config = dict(
    n_experts=64,
    experts_per_token=4,
    activation='squared_relu',
    normalize_top_k=True,
    lr_router=0.000601,
    extras=['capped logits'],
    decay_shape='linear',
)
Below are experts of layer 5 (counted from 0) of a mixture-of-experts language model. Rows are named router (the router's row for the expert) and show model dimensions 192-383. Each number is 128 + 32 x the weight over its row's rms, rounded and kept within 0 to 255. Numbers have three digits each.
After each expert's rows: a language model's description of what the expert responds to. This comes from a sample of Wikipedia text that the model never trained on.

# expert 49
router:104141115118121083196114153191176100213068138172088124108128140106078105158082196069125118105132158091160142141140109158081127110136078100102138141125099118134181100125143121065101118096110122157142067070089158134079112159106176123133185107107120128130149082128180088097094144116109089192139087132146154125119111148139117157137128108192147170145148082177133097053140145109097150122106122156143200110159138149118131114173142154115075128134133108132110098089116142126121174100146156175108121218142167084119106107103167082169076089162115154143142119118130132100132090086140124103
It responds to: Table cell separators, closing quotes and parentheses, and the preposition on before dates or media, as in on 6 October.

# expert 13
router:170169120086154140140190130091106136154119127119120106131130139121150140083120076107086148174167128121130077123095115132130108164106137097116164132135156157075107130137078148084162144111143126204154122157129093133089091140159155109146181161097151168109086115168157111190073133132187137108076139159059115154111080125113093152130130069114127134092131155131080113176086201115166107109121142111058139096150184146125107111132169139090068117086103138121128117086130085112101109171052110087086134189181086103111085105096130121179164098134185172124100164203110131142131102141070151137
It responds to: Possessives, quantifiers and ordinals after of, for or the, before years or time, such as his, several, two, first, same.

# expert 35
router:128097130131157104135090097140098116200100107134157128147171103141122115170199163152193128110106056144076087096140081077081061163158177164140136111092095128123083097160063087151072133134108150145124116076109219092140125152148148112108114160148138139116094068119141109128124117126177060099120086129135150122119142142118087084139061162119065172128137169111096144099137099056158131125141102097133098090094142129120168100087111125084104119128134138140106104149106152097064129121159072144124146101145165153114097077129153118115115154166147159101135099139084158092171131116137153113
It responds to: Short letter pieces inside longer words, often after a prefix or first syllable, such as Subst-it-utions, Frac-tur-ed, Arbit-r-ation.

# expert 26
router:088138103208161103140133170126169168072137164122134132105158106174131084134142116142083113102156152099151115100135152059111131124151160132155137160170150107137170108134103101147126115129084087084103131170152081120145133178108089120157141117121144078121081142136125188135146101075097157125090080132148133105071092107149162111117128117097118118125167187090069111171133153167117165150139120085145214178159128087158152182147107145067207104046092108083123148099170147147166111097179095081117173074160145144071170142113117128144173166138178158129161091130155144152160084169112147101
It responds to: Plural suffixes and words for groups of people, such as -s, -ers, people, members, children, them, those, often after "of" or "other".

# expert 2
router:081161155108129140120117105107097116185193097107162186132125176171100135116137084124152087128125144146137116134145162135191101165090132076120206087128140107080125133103060111086163128181170115144097101122107178209113108171140123141146090122104080137103123082138133135182134107129171145086107164116105129074077111164103106138100191085125146160111110123108120101140087121095166153099132152134098174137165158127086201106159154127119153170149093112080101084121166156087083056146145112144136136113107123101174124164093121145157124058149139141141125196137089135157109076087145094145
It responds to: Adjectives and determiners before a noun, especially nationality words and "of", as in American, British, these, local, political.

# expert 12
router:161152126135097122132084100156096149127137114190116083138120179103174134095152185104137091089125177076128100144120124165124131128104140101034107178048156075136140211102080114104140126080160173147161093130147166130119152110182140134084173092122183069102148127142117096143131121099187113116131098155174143063088073106143113112071146149188163180123118117166125146183127147156086117131142120070127137159159096109118109105120127128140142077130085136100128168107089159118111164094094153172076138144135132076149043170145176086154118135125109164114114138120214105116154107151146135087
It responds to: Pipe characters opening or separating cells in wiki tables of stats, results and election data, especially a row's first pipe after a line break.

# expert 47
router:083167108093132071148146169107064037099098175150185165109149099108107159126154129136098099083088136180161163102098110153125115104125048165156091184111134147174133151118149118091142111154142089076087147132149108126111163128100098128156111155114172099125117158111114126090103128069130095129104161118090099132095143130117153165104127086105135137150085075127094073164150119083125123159119147116139191027140157094064158143096105147123098102136112148139135177181188172139154132130167186147109091131118101175124144086101102107169029136167111123124129089090155150130132110103144073130
It responds to: Country, state and city names, often after University of or in, such as California, Glasgow, Canada, Iran, Hong Kong.

# expert 27
router:141108127130105118165087106129098085086136161088144100134171136083145081127146106087138136197115128111136129153110123096151144175143074140136128130096114127091088135140095099133161135147126129124119139097093111087104142105142105166163082087213181074165161143130134115107133185207076174144147103092152111177112138141114096139123152077114159141170120147095145154125155159070075182127119131126160151136087107139134130121084081125083157138141098067139109134122109138135110054142114119112161171155118189118113158083070124135089132086129101133138150136133149125118138083065135057174
It responds to: Newline tokens ending table rows, infobox fields and paragraphs before section headings, plus heading markers like == and infobox labels.

# expert 50
router:100153129134116063141137106127152119126097179143192180133144108158148045141135110148073154095177139058188107126164159143104121103122108164154116183123119135177159120144108056148166103094152079107063153146171084161139156188132119183128112132145117052111116093127165159122158119112108150151097137091160095129071177080121147145097131046161169099167104176116075111169112165127143140187177130085154159096127141101067155208132134133081109135104079136114113153135133102143170056132174140104119113075130104141099168115114110076088130148167166135099149119098168134161132090124096105065
It responds to: Plural nouns for units and countable things after numbers or modifiers, such as hours, days, points, kilograms, parties, awards.

# expert 62
router:147103132136152149080132109135168134121166107147102174131174139074098094179114119131058153131102154159136086118126132187141108153142095147153074187127068171111244111177133159157097123115092146149159128126128156137119152065104138114071124084106146051108086121120150124047107131100151122116175148153117112194116088166154100160120091172135128169110119142150209128138113157103080130151082161175094166102129135096133124117125152092077151150177150136131093175130151089139123074102096136193183192103053178131152075140166080146066127123109145172135107109129092131156107126075145124164
It responds to: The article "the" and compass or position words in location descriptions, such as southeast, north, near, left, top.

# expert 1
router:085139164095109118136130135127100121150222169102177174102137165187139186070114084117154134118105134130115091163155149076209100112115091104128195103143113152052093140072124103102138121138182123115084174054110171174186095169174162114127101151098175136134084128149136149153147147124161183099075138128105110134085130123090136125077153040106109149146113160151108115154085092184149156134135171123114181135139203171047134131161134117120083114121123112113122085135123112090122060144118150086176067110149081108176157107094123102139166091135162139123088170110132139129141104132152140107
It responds to: Adjectives and noun stems that modify or head a following word, often before a suffix, such as High, public, social, other, bio, stunt.

# expert 36
router:160161162095085130130124090100090154084088133096177083161175145161066147159096121106078147163087099095120189128113072097175134127121147110105126130152152132097109097099180144095154137135150102173112166083065091068083095110127147068107144153093139145119169104138080080113055185107080097172164112102150110164081100129155105155159173090143148137143123167078177134165133134133186148078133121081159077121122095171189141142188154107116126191189150090159143114084099175053078046141118149142133167147185130078118139137109163166178127112124084136134165136194156105111118075120092135136
It responds to: Newline tokens ending infobox lines, paragraphs and table rows, plus heading markers == and === and table separator rows like |---|---|.

# expert 41
router:124116164140178148162203168070110154124147103153103162134140123158069176158140122131174142095118153177140163151157146107066124144087107130099082097115163134132086180076161181125157121098109164101161113103067119125078106163057178159119147104119108098110120116115134133094144128087086108139086085153129150147165133110118137100098187123122094113110169115156174140187152115096094098107085111128109104144129114144125105120190122086151177109141189185132126115110119115164127178127145096125120154079139111114125113162120139114170066126140130114104158081192091035119118080125118156194
It responds to: Separator punctuation in tables and structured lists, mostly pipes, plus semicolons, colons, slashes, equals signs after names or numbers.

# expert 40
router:111092167175127084159099084128117133094150066094169127157158123132164162149118120052156132135164099116106108150141119101063138131142156129078123116161122161076138177177131102195129065133113160102126087141128107131109113136161168145126130083146123093077118093207143160148074097101171113063118148095165133142117085128141100152152140179130140129143135155145138161102141125115064116104130163110132146171120133121151170143096122060092123096123179146119154118062116099156117152132095134131137144112124195099107110158079143168137187203080169119123082152137116160125091110114145114162
It responds to: Inner consonant-heavy pieces of words and names, such as ch in Nichlas, ach in Cuach, or in Kaoru, tz, pt.

# expert 38
router:173172123135127151151193167115136146118127136095095102061178118154162148110103098173174112172181086063145154113169127150152097147132141138148165116134182075129154159093146178125142151164118191122143089147073119121108147114094059132201147132159118204125153089080134135123085088085107128183093139140123163122144150143117104188110134137119128106139099083164114088132154096157105071131072152128107055150080147109133134140159147105135190144072049121147130122143127135148116089110126121127136135156185087151104106154107094130098050112073166115178096150155135110097153145132071148071
It responds to: Prepositions that attach a following phrase to a noun or verb, such as of, to, for, by, from, against, between.

# expert 42
router:154155133191084152095087163133124108133136155098129179167088151122105122100116142121166086165104145140147106108163141142134110192126086157113121117152132114135085084148104093133084131166154150090168113122144156155109165104119129156112148131131102100177127142106087174120105145202132119156160118123125160190174157213156126107079149131108133093127100159135104066083098144134181136088129171114148101126105101138180055118139160134132196137140121135074090125118149073111116091136108089134086085163132186118096132145131077105158111087134068170079101106155083165114091158177160150093
It responds to: Mixed group: raw byte pieces from non-Latin scripts, plus function words inside titles ("King and the Clown", "Board of Elections") and formula symbols.

# expert 11
router:091114154067087095102201123158186125087142145156121113100149100152134064154158065218093081170170119101141129084135133136160137134127119124144085179087107128128124130117135135118132126108129095150105170134176116191175088105123109139143141175134101122132134156151086169137127177207121133101143120095100066155143059092129153178159152161106126181134088123112136144156146134171132167170150037158150159149161105125132133133045071172110145162142117152127124192189097151118190131137178137146103147099085086128107166119155124156122155133134157179146089159117132189135140136113118132088
It responds to: Numbers, score halves and units inside tables and stat lists, such as –60 in 69–60, km, 1937–38, minute figures.

# expert 59
router:128122128102107071124188167096109125085161139151132150107139078164165154147102117174146077132126132168157190092122117061143153138107102109202124162136143084127029091096179145115071122122148135141099079094133164181154142080064101130137135118138111115201085139059106163145152113110098097130153113147099114164085154103131130146143115132126176127155173096089110113153144151119119117146122164139112169165114087120112158101177115141159169143130134110161146167143094172141131180111210127187094132094139108140146162085116161118147117157180129145178120090158124141078117130123089119116
It responds to: Final pieces of foreign surnames in sports rosters and draws, such as -ić, -ov, -eld, -sen, plus event words like Stadium, Singles, Championship.

# expert 28
router:143205147068110173092112114124134107177154088154038132130111143095158098128153089165155101160114117059098132150094151173159165064113160071129151136161132126070160092133138126139129142112096072183168070150123166146096127116124172111177159101106136149129108125135149094178106121217124129090116128107100138084070095165054115133180144140121113142146134128074136153120099080062142152119123133147155179157125112087123081095082123171076136120140112115123131148079151128111161068117063140164118169146127106108165096121115127142141124124114121110161030139148139101132139122065135118166
It responds to: Articles and possessives that start a noun phrase, such as the, a, an, his, its, this, plus possessive 's.

# expert 23
router:095117127146118090177149110042124147174115151098198160125118146152127146112120152108085160118179125120156056156134178119138064093154071183131119148104101138132134136111178147108134133120203145114096177097115142129149185202169115171176130161160127110132164137106117104099152112125110206127122182126116112115099211152144122166104110072111159083156106112143117118103131172175141147101177182106108114090116121133115167128174141064134031063084154152114102122129126103098118139136166144146158072083177117168115145128085119150158150115097120088102196190163123102146134101171139158159
It responds to: Apostrophes in possessives and contractions (White's, can't, goal-minute marks) plus abstract or occupational nouns such as life, singer, woodland.

# expert 25
router:140081174138143125147112102147076139119098168153165151119118153155111115141137174126114150140145112107095050162133139114140152161150208122188099094105144152078139173163085140128153118087189096152117187143129142106153136116157106082114064098089156139088118170163103175157167153079194119095115180117127133064173158167163083080102141138123136117101107145107209132156153116139162193105140136083109105169139155084121149134129145111177114072121099151080171093102197160105083163154088163100152115146130150078116118133154146109117110092114135134160043115101171110146111163179143113148
It responds to: First capital letter or syllable of unusual proper names and taxon names, such as Am in Amritraj, Mog in Mogadishu, Ok.

# expert 60
router:112101122187110107148136135142115094136076145134059111156179128161083114104086174115174186113140115121142102156159161124173117175110099113162089098098126068098110122125111084122099077174191174123128106072094075145177085137162139136124158139143134087143120120165163089116082161115091115174178113084133138165100144130141174150165164110107135138163112122093090178104136150058054136096118168091110142139154093096113093097180129117072159127188128079167102155151139141105107104106172068162157073167172172189163118087120151075083157139080068175136155138113144106107136114123129162159
It responds to: Final pipe or line break closing a table row of statistics or fight records, plus sentence-ending quoted punctuation and newlines after paragraphs.

# expert 57
router:099171140085105079108106141187125127104163119128068147095091140148114108109103087089136118112127144126062192116080113163171175134095122079145129161148181125118131120101120111129108120135154111090115099172162141150097172139095112117202104153095107098113086161096136117154096118218123156120129120143152127115130091187155084114140111085097094131129082109087144121132083095067144140102173149166159177128075123123178131129105131150105078103168148164115128117075070152144153126110116169136069248134151100134147139161111217156202137124152087151135093180105087083143129139106137134157
It responds to: Capitalized adjectives and nouns in organization or office names after a/the, such as National, Army, Senate, Supreme, University, Minister.

# expert 61
router:110094139107124103104107164158155167098164125138132147161077135098139178145164142122175143157131117095115085165155109182089136088150123113106118126158114136097102166160134093119121133091186166131236135139103100086145095207146158121157094134111158173134130180168115124091107138125139130105075174134143134090144139093171184115105121139110149089131124088177114109133083165189145096172223120142192098176167161087111147106128157117137095101117160124084154140121091109109140160135080122131211101120139084093197109061082128095137145120080177140128079125192115160131183120181140138113
It responds to: Middle word pieces like al in italics or up in suppl, plus discourse words such as however, when, able.

# expert 45
router:153149142128135119115104066113093137162153147111087092184100153124145063149190132111137095062232134116147155131163082130109148088168094089099097152120104118101153101177118067117162116091135078119090125199184072161157154127118075160136122105137104132156126115109165158130142109138135103147145168107148132120148151105181126143177132077123151184109063152112103090083158173115123134143107088126120090172080076154190180122155163141108188091123096167091158101097136142116124153161136158105118116116095135135145152114128159180126147122167124133143185157133096183170145150098094107087
It responds to: Digits, single capital letters and code fragments inside ISBNs, coordinates, model numbers and table values, such as 59, –19, ER, 1.9.

# expert 29
router:078160123132137131153189120159114167135140100141117148095080133111100154129127087095136170199127096162098114079069165144167099118112176098091127123139125124145125088095132109172108114072174128110070106204173181120115178164114075173171117113132138123131135124119100142190104103207088134157146118105162143146094124193140120140163094119102109183149104134142167158130103093091100159105184142158115125116121097059177107122127079124102146106156123125102110115070106074154150086140171128141131192091118150164129155102149157172156158167138100108090104146115103119143117102127142143163
It responds to: Common nouns right after the, a or his, such as performance, loss, voyage, direction, role, game, constitution.

# expert 21
router:093121070097143086088064170061162140159158140198112189129103123123107089133047105099167106062124151116075173158154148138124127125099043126087134110141175181162092116124077139186153149139170149070098131113107188142158166173132118126117195146122125113112091110071118108103109134171127164118153154158099095167113172105117114103118140055144116092164113169106159079091168143132106174196141127183110173151062137131113126102112110129117103092109160107102085165152091160115129139075167105148157152137068157135173117126160153109084133163125063142143113117126120089165124120102196110112
It responds to: Past participles and role nouns following was/is/a in descriptive clauses, such as born, located, held, built, politician, plus closing parentheses.

# expert 6
router:172136074136143161115193159156170164105138128142082112194140145120104116111089232157147132191119160157131097112127119133096177164162110086081146107112096189084178126101166076124134077153082166104171166112088144153117060155140129159131086127172118151118172094169099116098206131149095131175158097154089142133141188075105112126146155142099123077103189116161126175140119169107108097126094126121145155194123201131172142107111138132148117203168186148144157074098077076098114064153105107166125073132103110133077090169155099106109131117120125154137082121067092171133184124202150136150
It responds to: Prepositions starting a phrase in running prose, mostly in, of, on, during, into, such as "based on", "appearing 37 times in".

# expert 53
router:157154131135183166135180138131171109099131132141092116138136119101156140089143135187150100201062135162101080051095102129123119145147141153078135091166091069115081080126175150142111149180096170150140130079121112093136081153072089146090136126086102195099165125088107118115132107079141094161121106158128111127172118103086170164084165134149103129114158089099164120105094109177125047118172122151102122063108134153076091143114096127179081139080160165165113068175139135126106142133169129104149101148156111118108149098115112068110104112157123081131169135135139137143129105140141152077
It responds to: Past-tense and base action verbs in biographical or historical narration, such as took, began, won, died, arrived, removed, repay.